Weights of a small mixture-of-experts language model, trained from scratch on English Wikipedia: 128 experts in each of 20 layers.
Below are experts of layer 15 (counted from 0) of a mixture-of-experts language model. Rows are named up (a neuron's input weights, with its number) and show model dimensions 0-191. Each number is 128 + 32 x the weight over its row's rms, rounded and kept within 0 to 255.
Before each expert's rows: "mostly gets" lists some tokens that are sent to it at least half of the time; "gets" lists some tokens that make up at least twice as much of what it gets as of all text. This comes from a sample of Wikipedia text that the model never trained on. Tokens count by the router's weight.

# expert 9
mostly gets: " J", " G", "J", " Jo", " Ge", " Y"
gets: " G", " J", " D", " H", "D", "G"
up0 [189  85 129 115 105 103 101 124  88 163 173 175  97 103 113 142 111  78  89 147 174 109 142  56 186 198 162 122 121  70 131 178 123  67 155 107 127 170 124 184 158 137 153 188 128 149 147 129  99  74 143 154 165 196 152 166 134 152 123 100 113 110 123 167 147 123  74 180 160 142 196 122 146  90 101  87 100 134  91 193 109 145 134  98 141 145 146 137 143  79 169 151 127 139 129 152 124 136 166 156 139 146 165 221 108 190 188 180  97 168  82 133 151 121 127 184 159 122 135 146 120 119  86  65 137 135 113  91 189 116 138 154 172 133 106 129 163 177 150 141 107 172 164  97 154  90  85 127 145 135 100 174 101 119 122 113 100 143 123 122 143  88 124 109 135 109 144 132 138 163 166 176 154 131 180 139 175 153 153 124 141 145 184 141 175 153 154 133 156 120 134 154]
up1 [121 226 181 104  76  74 119 127 101 178  83 121 113 191 153 163 142 165 109  93 139 162  98 136 146 129 161 177 112 164 123 189 156 163  96 136 160  92 116 170  81 130  57  82 126 193 164 108 160 102 112 143 142 128  99 143 168 156 152 169 204  96 111 165 111 140 176 160 119 175  93  80 112 162 134 141 209 141 112 162 142 190  72 144 138 123 104 117 140 161 122 123 150  89 117 115 141 124 124  48 111 151 202 156 170 100 142 113 132  83 150 173 120 121 120 138 143 139 140 102 158 135  91 169 105 150 127 123 123 127 160 167 122 105 146 147  95 217 161 150 128 103 115 130 192 151 108 158 112 150 152 125  96 113 165 102 180  92 188 149 110 111 153 141 143 139 122 146 145 132 110 123 179 111 136  86 152 167 124 126  89  74 178 167 132 141 137 153 132 135 145  95]
up2 [188 191 159  92 136 144  87 129 159 166 137 122 132 132 154 131  73 138 150  66 143 123 111 113 130 154 149 177 140  70 139  86 118 134  89 128 101 163 122 162 144 207  45 141 160 138 119 109 125 149  90 146 132 133 165  79 136 159 123 164  95 105 113 185 131 128 204  95 149 169 144  90 171 159  87 178 141 172 119 161 169 158 129 171 143 115 152 124 125  87 162  91  81  65 143  82  93 103  91 195 121 158 110 160 112 131 147 158 120 139  99 129 157 119 163  74 152 142  89 116 149 176 109 108 104 129 120  89 159 107 213 126 159 147  71 188 121 138 100 148 124 124 153 136 188 127 153 158 127 186 158 136 172 157 163 106 147 115  69 145 148  92 124 196  91 102 134 117 153 135  88 134 117 170 121  85 179 127 157 103 130 105 127 196  66 149 129 142 117 121 109 123]

# expert 4
mostly gets: " P", " T", " B", " K", " H", " R"
gets: " P", " B", " T", " R", " H", " D"
up0 [161 136 164  71 104 134 106  86 114  88 134 172 129 128 118 132 180 134 166  97 131 149 162 161 134 165 132 143 152 103 136 135 109 170 162 113 120  71 115 168 134 176 109 181 123 100 105  60 105 168 139 121 122 156 148 158 103 202 158 111 108 124 154 148 162 120 128 108 132 101  96 143 127 185  97 138 124 148 107 107 120 123  81 145 147 118 165 110 117 127 167  88  94  84 175 117 111 146 143 162 102  57 153  85 123 147 117 141  99 167 192 154 112 114 126 133 178 138 111 141  93  53 142 130 153 102 125  62 188 144 104  98 128 152  75 146 140  80 130 102 157 195 112  84  85  48 182 161  59 187 126 141 112 137 163 158  69 107 140 101 142 179 167 124 148  87 158  93 145 119 119 131 121 174 140 108 144 134  90  71  78 121 222 159 152  91 142 113 124 159 164 176]
up1 [112 156 152 134 129 133 127 147 112 151 194  63 126 105 121 100 115  88 109 105 152 172  86 144 194 150 135 142  83 115 158 127 148 132 107  86 181 192  97 144 146 129 143 128  91 179 119 116 165 153 123 123 153 116  84  67 158 121 152 108 169  94 121 161  75 205 131 178 163 115 163  90  89 189  97 121 126  95 131 129 151  69  53 131 151 163 224 130 114 155 168 132 142 147 131 152 127 127 163  87 116 120 118 156 168 132 126 138 148 126  81 159 122 132 124 112 189  81 173 137 132 158 109 147 146 190  96 200 142 158 101 124  75 136 181  96 129  89  92  90 137 143 137  73 111 150  87 155 152 145 116 177 164 128 170 110  83 147 143 118 154 144 139 179 121 194 144 149 100 158  96 157 175 140 194 130 155 129 122 157 150 120 116 165 116 171  89  72 150  90 126 163]
up2 [140 110 185 199 175  93 118 175 147 135 119  83 135  95  89 149  75 143 151  83 141 136  92  68 122 110 173  87 155 102  87 156 122 153  94 203 105 139 123 119 154 133 110 102  83 140 149 120  97 187 208 109 152  69 151  87 155 160 133  89 154  77  89 106 115  65 150 112 114  97 103 173 112 189 143 106 133 118 132 187 176 135 161 145 146 142  67  71 118 109  83 141 151 151 155 122 118 162 126 128 136 130 104  89 138  65 158  99 158 144 105 162 120  93 148 146 164  34 143 110  69 139 105 147 174 176 160  88 151 160 183 175 111  74  99 157 110 149 110 147  90  97 131 120 142 151 101 126 160 151 149 125  97 126 161  91 134  89 106 152 139 120 147  90 117 150 171 135  53 133 164 102 117 170 117 150 132 134 156 150 118 117 157 124 122 112  71 127 130  97  67 133]

# expert 63
mostly gets: " has", " had", " would", " They", " began", " who"
gets: " was", " is", " has", " he", " He", " had"
up0 [210 174 100  79 157 102  88 154 125  83 150 162 134 135 149 104 174 146 175  86 140 149  72 112 133 123 101 119 140 148 164 188 126  82 117 179 150  90 153 105  79 148 124 156 169 100 144 149 146 149 127 102 156 145 138  81 126  92  49  58 130 129 197 158 203 131  80 154 114 152 152 139 112 175 111 106 196 141 136  56 116 106 142 104 124 118  88  80 128 160 115 124 160  86 122 125 100  91 129 164 111 127  86 142  80 108 121 159 138 157 122 130 119 135 167  92 166 101  57 172 143 166 152 150 137 135  87 136 174 134 136 117 184 151 161 134 129 119 157 188  98 123 185 109 133 138  65  82 101  91 137 123 128 111 100 167  85 131 205  88  77 158 143 100 128 200 142 156  98 153 131 118 128 145 142 131  97 104 102 172 119 158  80 149 151 156  95 129 142 103  91 135]
up1 [ 87 134 112 150 152 107 157 153 115 148  98 146  93 134  76 132 212  49 155  91 128 157 166 126 171 143 128 214 121 202 142 102 102  97 150 156 153  99  90  79 130 134  83 108  92 117 191 172 134  90 140  98 149 148 155 157 140  93 131 162 132 157 135  88 138 114 106 187 145  73 108 157 113 152 134 212 102 117 102 126 189 121 142 115 174 118 117 125 178 127 108 156 142 140 105 146 168 160  81 104 115  98  73  92 129 122 158 138 185 115 170 129 133 170  70 130 111 111  93 145 156 139  95 125 133 114  68 110 144 189 119  78 111 118 174 154 173 135 113  97 148 129 133 100 109 140 106  97  64 107 145 101 166  63 127 117 105 120 188 143 119 140 139  70 133 128 207 136  88  61 144  64 147  60 134 139  96 111 127 116 125 139 140 148  79 118 113 122 109 128  93 147]
up2 [147  66 148 150 160 118  89 163 118 101 121 151 160 122 156 152 100  95 106 113 111 152 142 166 116 103  87  97 133 166  88 125 137 116 170 148 107 150  64  85  66 154  93 126 148 130 150 179 143 138  90 105  95 181 119  90 132  47 140 153 195 150 108  94 128 153 181 160 132 131 113 103 162 102 144 102 178  72 155  60 159 104 173 149 124 100 134 121 149 144 120 147 185 174 139 204  99 176 132 154 156 127  82 120 117 111 115 189 104 103 138 144 165 143 103 129 154 144 114 101  80 164 127 149 127 164  90 145 139 136 179 131 137 113 135 156  57  87  95 186 129 108 199 103 128 157  36 128 126  71 114 112 191  59 142 104 150 171 169 124  91 110 154 113 103 155 126 204 112  85 109 106 119 121 145 118  76  65 123 124 133 100 107 113 142 106 139 147 138 160 115 151]

# expert 23
mostly gets: " ", " $", "–", "#"
gets: " ", "–", "^{", " $", " −", " +"
up0 [140 114  95 119  86 134 122  96 139 109 108  93  64  82 170 157 147 134 125 108 162 126 198 123 197 157  97  95 130 132 163 134  91 169 139 117 140 135 100 194  81 111  93  87  87 143 140 126 127 108  59 105 137 113 138  91 151 175 109 111 164  92 146 101 184 157 106  96 164 122 156 201 115 169 117 191  89 151 136  87  80 135 164 144 141 126 125 161 105 131 119 112  97  70 125 139 127 121  77 128 115  69 108 153 130  99 160 151 156 145 105 127  43 152 124 100  95 163 138 125 143 138 123 125 132 131 121 124 150 116  73  73 142  79 208  90 165 128 105 123 178 129 116 157 135 124  87 140 150  46 161 117 127 163 100 142 161 153 168 169 134 145 193 162  84 117 107 111  83  36  88 123 124 131 152 148 134  81 104 107  89 119 131  75 178  92 101  81  85 126 110 104]
up1 [168 227 125 163 120  91  88 138 191  94  98 107 109  49 103 163 124 127 159 131 141 116  95 188  96 127 103 122 120 104 125 112 132 117 153 138 154 116 127 140 147  99 127 129 163 113 158  70  81  71 108 175  95 118 169 107  95 139 104 132 190 100 140 158 121 138 149 101 148 138 123 174  93 182 125 135 179 124  96 164 119 159 139 183 152  74 144 182 151  90  90 128 165 130  98 197 108 146 166 146 109  61  88 111 113  94  86 143 146 174 163 138  78 136 113 181  94 156  73  87 142  72 194 126 159 120 149 170 137 188 107 130 127  96  91  79 113 132 151  83 115 112 186 122 124 159 165 175 154 146 126 191 113  88 155 104 119 143 165  90 177 133 160  74 105 143 155 155 136 171 140 100 152  89 146 142 108 186 180 124  97 131 139 126 139 145  92 123 123 119 101 105]
up2 [185 171 169 129 144  99  87 124 124 159 122 102 131 144 134 112 121 146 139 178 221 107 114 193 125  80 100 124 161 114 143 143 184 172 102 137 163 143 122 127  61 187 134 151 161 114 151 199 141 134 107 150 168 113 104 153 120 140 168 148 143 106 147 122  93 200 187 134  95  96 126 160 163 140  96  73 175 126 136  91 102  91 109 124 142 123 134 146 105 122 187  99 144  97 181 208 116  91 125 117 103  86 126  85 121 112  90  89 123 160 157 123 111 137 177 200 115 168 184 113 126 126 129  65 126 162 158  81 137 186 115 119 104 134 107 165 158 114 121  41 146 169  91 129 103 115 177 133 118 142 141 121 150 133 170 117 140 130 116 133 132 152 145 127  71 185 106  88 164  84  82 149 129  55 118  86  86 131 173 146 154  82 124 159 104 175 101 134 127 167 142 144]

# expert 122
mostly gets: " located", " cont", "See", " includ", " based", " describ"
gets: " was", " cont", " is", "ed", " writ", " cons"
up0 [116 146 103 118 151 110 137 134  88 143 158 185 133 135 157 104 133 235  67 134 109 129 106 168 176 146 155 123 128 171 185 164 116 128 144 131 109 137 162 152 115 130  87 104  91 127 128 125 159 159 118 110  62 161 152 170  96  65 158 129 118  78 146 176 157 133 112 219 131  86 126 122 103 110 128 108 171 115 106 132 187 127  95 107 115 113 115 221 131 134  88 162 169 157 142 152 202 108 126 132 125  81 144 156 129 165 173 134 120  75 129  86 126 154 100  99 172 110 121 135 149 154  53 163 154 155 100 162 190 105 117 138 159 127  94 152 135 146 118 124 106 180  85 164 148 121 136 105 173 132 172  76 171 124 149 136 146 161 123  53  88 115 109 122  90 168 145 107 146 102 108 134 119 106 100 107 167 124 141 153  94 221 123 133 186 117 180 154  98 175 138 134]
up1 [153  82 121 164  98  77 156 136 156 229 110 144 115 112 119 156  66 152 151 117 115 158 150 108 103 173 164 115 180 146 114 133  97 118  93 103 167 128 140 128 141  88 104 136  79 154 145 155 174  86 171 145  95  94  88 171 126  77 103  85  83 157 158 106  96 188 170 170 168  93  67  46 114 100 200 137 145 103 152 149 136  86 100 150  82 110 123 136  80 109 121 143 125  63 105 151 152 139 186 109 205 144  98 109 118 150 106  93 110  89 127  67 135 133 151  69 181 129 129 124 123 105 127 126 117 144  96 155 117 175 102 116 137 105 101 118 121 135  56 122 169 136 110 160 147 125  86  85 173 152 183 111 148 124  91 141 159 101 139  99 101 160 100  90 152 151 149 137 126 168 143 129 115 114 135 117 194 147 149  79 135 219 117 155 132 134 132 169 123 105  91 138]
up2 [156 121 132  85  95 180 105 110 204 140 137 125 106 124 115  88  46 113  93 158  89 124 121 159 161 123 117 150 147 100 159  68  39 163 177 133 116  42 106 108  69 128 142 137 179 109 116 156 133 135 164 131 152 154 146 215 149 110 141 141 124 156 131 119 155 167 184 110 158 123 147 107 172 139 149  72 117 157 112 131 120 163 152 161 113 117  85 147 147 112 112 113 156 146 102 148  86 152 127 171  88 209 115 154 125 131 122 194 167  92 140 124 172  79 162 177 139 130 117 149  86 148 195 115 152 112  85 101 151 135 190 130 144  93  99 139 127 145 118  88 158 155 158 114 176  88 133 166 139 157 150 181 142  86 130 156 128 124 121 109 109 103  84 119 143 168 168 120 102 164 142  89 167 108 100 111 182 166 118 167 150 200 141 155 175  85  63 107 133 118 129 102]

# expert 14
mostly gets: " mov", "ecut", "ribut", "duc", "clud", " oper"
gets: "\n", "re", "os", "is", "in", "ens"
up0 [ 93 120 165  90 111 197 158 109 133 145 120 145  89  86 136 136 143 121 199  86 104 113 124 169 119 169 171 148  97  62 119 105 112 139 173 184 123 144 137 104  74 165  63 143 100 123 127 161 185 109  80 104 115  37 175 186 140 114 118 141 168 102 116 109 163 149  94  97 148 205 165 109 197 116 149 144 125 104 103 153 107 131 121 151 122 103 129 171 157 107 136 155 153 111 138 162 113 144 181 120 119 142 152  89 144 101 171 143 178 148 157 109 189 144 128 133  89 131 139 156 133  84 123 180 139 157 111 222 199 122 139 150  53 161 125  79 145 124 123  95 111 123 109 101 154  95 153 132 125 162  85 126 158  94  84  89 157 158 112 160 130 153  93  86  77 105 133 138 118 116  96 123 134  83 113  92 100 164 128  91 122  79  75 131 143 188 169 172 144 138 153 131]
up1 [127 207  97 159 124 117 154 124  83  81  99 183 139 155 151 217 109  99 147 150 196  72 154  81 130 121 131 129 120 111 123 153 138 160 107 127 129  52 124 140 185 114 142 103 110 121  92 143  80 167 107 114 129  89 122  99 198 128 133 137 130 119 116 144 147 235 131 190  95 136 158 120 109 173 159 119 122 171 124 132 177 160 181 135 112 114 193 160  93 150 120  83 127 135 137 155  84 118 104 121 128 135 144 161 166 139 115 170 166 125 112  99 138 142  69 128 129 163 105 144  96 160 158 119 149 107 117 140 140 182 101 123 107 143  77 138 115  72 148 139 122  98 161 156  79  97 136 109 122 100 195 159 153 155 138 177 110 107 106 104 181  93  57 127 170 134 152  94 169 154  77  92 138 172 149 162 119 139 137  85 141  96 161  97 105 200  80 128 121  83 167 164]
up2 [110  85 150 134  72 173 159 186 135 190 155 116 207 132 172 142  86  98 113 157 171 188 110 131  98 152 146 130 143 141 158 141 155 125 154 144  95 106 177 121 137 140 167 129 177 108 101  87 132  88 202 148 144 153 164 136  81 125 119  99 158 190 107 167 134  99 118 157  65  91 167 183 120  92  94 100  95 158  96 156 144 142 108 121  90 131 123 143  85 114  84 103 119 135  89  95 150  99 124 101 123 129  75 112  75 149 156 170 121 124 146  79 108 100 159 149 113 139 128 142 135 106 102 107  79 128  75 162 142 111 199 123 112 134  89 155 122 116 150 146  76 133 171 143 192 163 160 114 199 116 114 113 122  80  88 135 212  92 189 174 123 131 132 180  93 136  78 173 149 153 120 145 112 144  60 145 153  54 109 113 134 146  82 129 100 123 154 116 139 114 166 137]

# expert 1
mostly gets: " been", " became", " began", " was", " had", " being"
gets: " was", " to", " is", " be", " were", " been"
up0 [189 121 141  98 128 126 145  98  73 163 142 107 138 113 121 195  84 167 158 130 122 154 103 134  81  66 115 119 190 176 107 126 111  75 117 113  90 182 126 121 129 150 125 138 144 165 170 116 154 166 118  93 157  91 144 134 134 142 159 111 164 115 123 175 197  67 168 141 165 175 160 129 128 140 107 171 143 154 130 130  77 131 135 201  92 116  59 179 124 168 113 149 165 125 173 200  85 132 143 171 141 119 109  88 177  72 108 130 108 143 132 128 106 131  64 154 165 187 166 143 180 112 179 141 109 150 125 115 134 108 134 126 170 195 125 112  77 138 122 176 131 117 196 152 182 134  92 123  99  66 152 114 111 125 188 149 148 141 103 142 116 154 125  62 129 120 165 179 133 109  97  88 213 109 123 131 125 133 142 105 162 132 116 139 123 138  83 149  93 156  76 134]
up1 [121 188 114  73 192 100 148  74 148 146  81 134  90 136 102  81 171 139 143 148 151 190 161 138 175 130 145 115 112 148 117  71 134 111  89 116 139 136 135 103 124  83 106 148 137 107 125 170 120 155 122 209  74 161 160 129  81 147  79 143 104 102  86 107 100 224 100 139 155 111 104 158 151 174 167 123 140 143 130 133 100 144 125 106 139 162 167 173 225 121 123 108 108 170 152 117 168 119 104 100 163 193 124 109 139 154 139  85 125 123 100 102 153 150 111 127 150 161  88 144 110 187 134 103 115  86 157 178 176 174  85 136 149 147 114 134 152  96 154 170  89 134 107 176 116 145 148 146 153  96 126 138 123 177 199 111 109 126 173  86 135 142 106 127 176 113 121  49 165 110 141 124 143 168  57 138 144  92 136 161 150 131  88 121 168  66 207 133 129 115 143 134]
up2 [131 152 172 151 108 131 152 123 173 113 145  94 156 142 121  81 140 114 162 196  94 109 154 141 159  94 177 141  93 121 100 122  57 121 180 138 167 117 165 151  66 172 144 135 179 122 141 139 146  99 181 125 109 168 163 116 150 119 120 167 128 150 127 128 118 125 122  83  90 141 169 113 168 155  80 136 113 100 157 117  81 112 125 208 124 180 169  93 118 118 143  80 181 175 103 140 121 152  61 169 115 123 138  89 116 120 150  38 157 145 163 143 135 144  99 126 132  87 141 133  59 124 187  97 132 131 166 105 117 112 145 112  95 125 104  81  73 151 159 135  74 128 158  65 111 124 135 107 154 140 141 163 116  89  92 115 177 125 111 143 162 114 184 138 110 157 170 184 176 108  87  54 188 133 148  81 200 159 178 127 102 107  57 110 134 102 116 122 126 151 112 154]

# expert 120
mostly gets: "′", " .", "',", " $", "#", " +"
gets: ".", ",", "–", ":", "′", " "
up0 [158 142 104 122  91 115  64 123 163 126 117 156  96 112  95 178 137 145  45 149 161 136 107 129 102 146 136 135 135 159 145 164 125 124  88  97 186 155 134 113 127  78  93 130 112 171 106  96 126 160 120 130  70 148 125 134 168 179 135 164 147 106 149 116 208 124 109 198 148 147 144 140  98 189 117  96 110 113 112 175 173 213 118 149  63 165 155 116 158 134  51 117 147 137  89 186 126  92 183 119 139 166 165 130  95 135  81  86 124 127 111 164 133 145 110 170 125 148  60 115 141 132 108 121 135 190  93 137 154 139 124  83 137 119  86 112 121 131  97  95 194 146 128 104 155 182  83 136 150 201 107 102 173 144 148  93 121 119 115 113 157 130 141  93  74 130 131 166 166  91  86 152 140  63 113 149 174 123 153 167  79  94 132 118 113 179 107 159 149  51 104 124]
up1 [143 189 150 116 192 113 113 134 131  88  56  80 192 176 122 107 109  85 127  89 125  91  86 158 102  97  68 157 141 205 191 139 126  94  91  91 138  78 136 115 102 187 113 105  90 118 141 104 135 141 134 186 180 138 144  99 130 148 134 208 133 131 140 129 118 134 134 152 119 100 177 117 142 112 107 183 151 124 164 169 101 163 112 192 158 155  91 135 149 157 145 191 135  90 131 147 134  96 109 172 129 165  90 144 155  80 121 170 111 205 137 116 150 113 139 116 165 169 135 129 149 159 157 133 102 206 138  94 157 161 171 129 145 141 146 127 119 148 121 162 176 158 105 178 121 147 169 146 111  98  90 110 152 184  77  74 186 141  94 138 126 135 114 134 137 133 168 120 150 141 115 122 143 158 112  86 139 154 220 119 147 137 182 145 161 137 155  78 120  94  89 116]
up2 [160 125 134 126 171 130 132 157 130 154 152 133 102 140  72 122 104  89 142 159  69 100 163 130 135 126  76 131 134 152  77  75 121  82 142 112 103 138 120  81 185 120 116  98 149 150 143 170 116  99 177 118 182  94 123 141  94 122  90  88 191 168 108 112 109 126 172 134  75 103 125 116 176 139 114 115  55 126 117 112 109 155 170 150 142 131  82 153 154 201 111 137 186 105 176 120 164 145  81 168 120 126 106 151 176 123  66 133 137  93 186  96 149 200  92 127  75 142 158 115 170 146 150  92 116 185  39 164 139 139 222 118  96  98 133 183 114  89 156 136 129 195 136  89 126  95 139 154 117 144 106 125 100 128 134 122 125 136 173 119 121 143 182 153 166  88 130 111  81 122 124  64 100 116 112 144 110 149 118  95 151 136  60 153 127 131 133 150  86 134  89 193]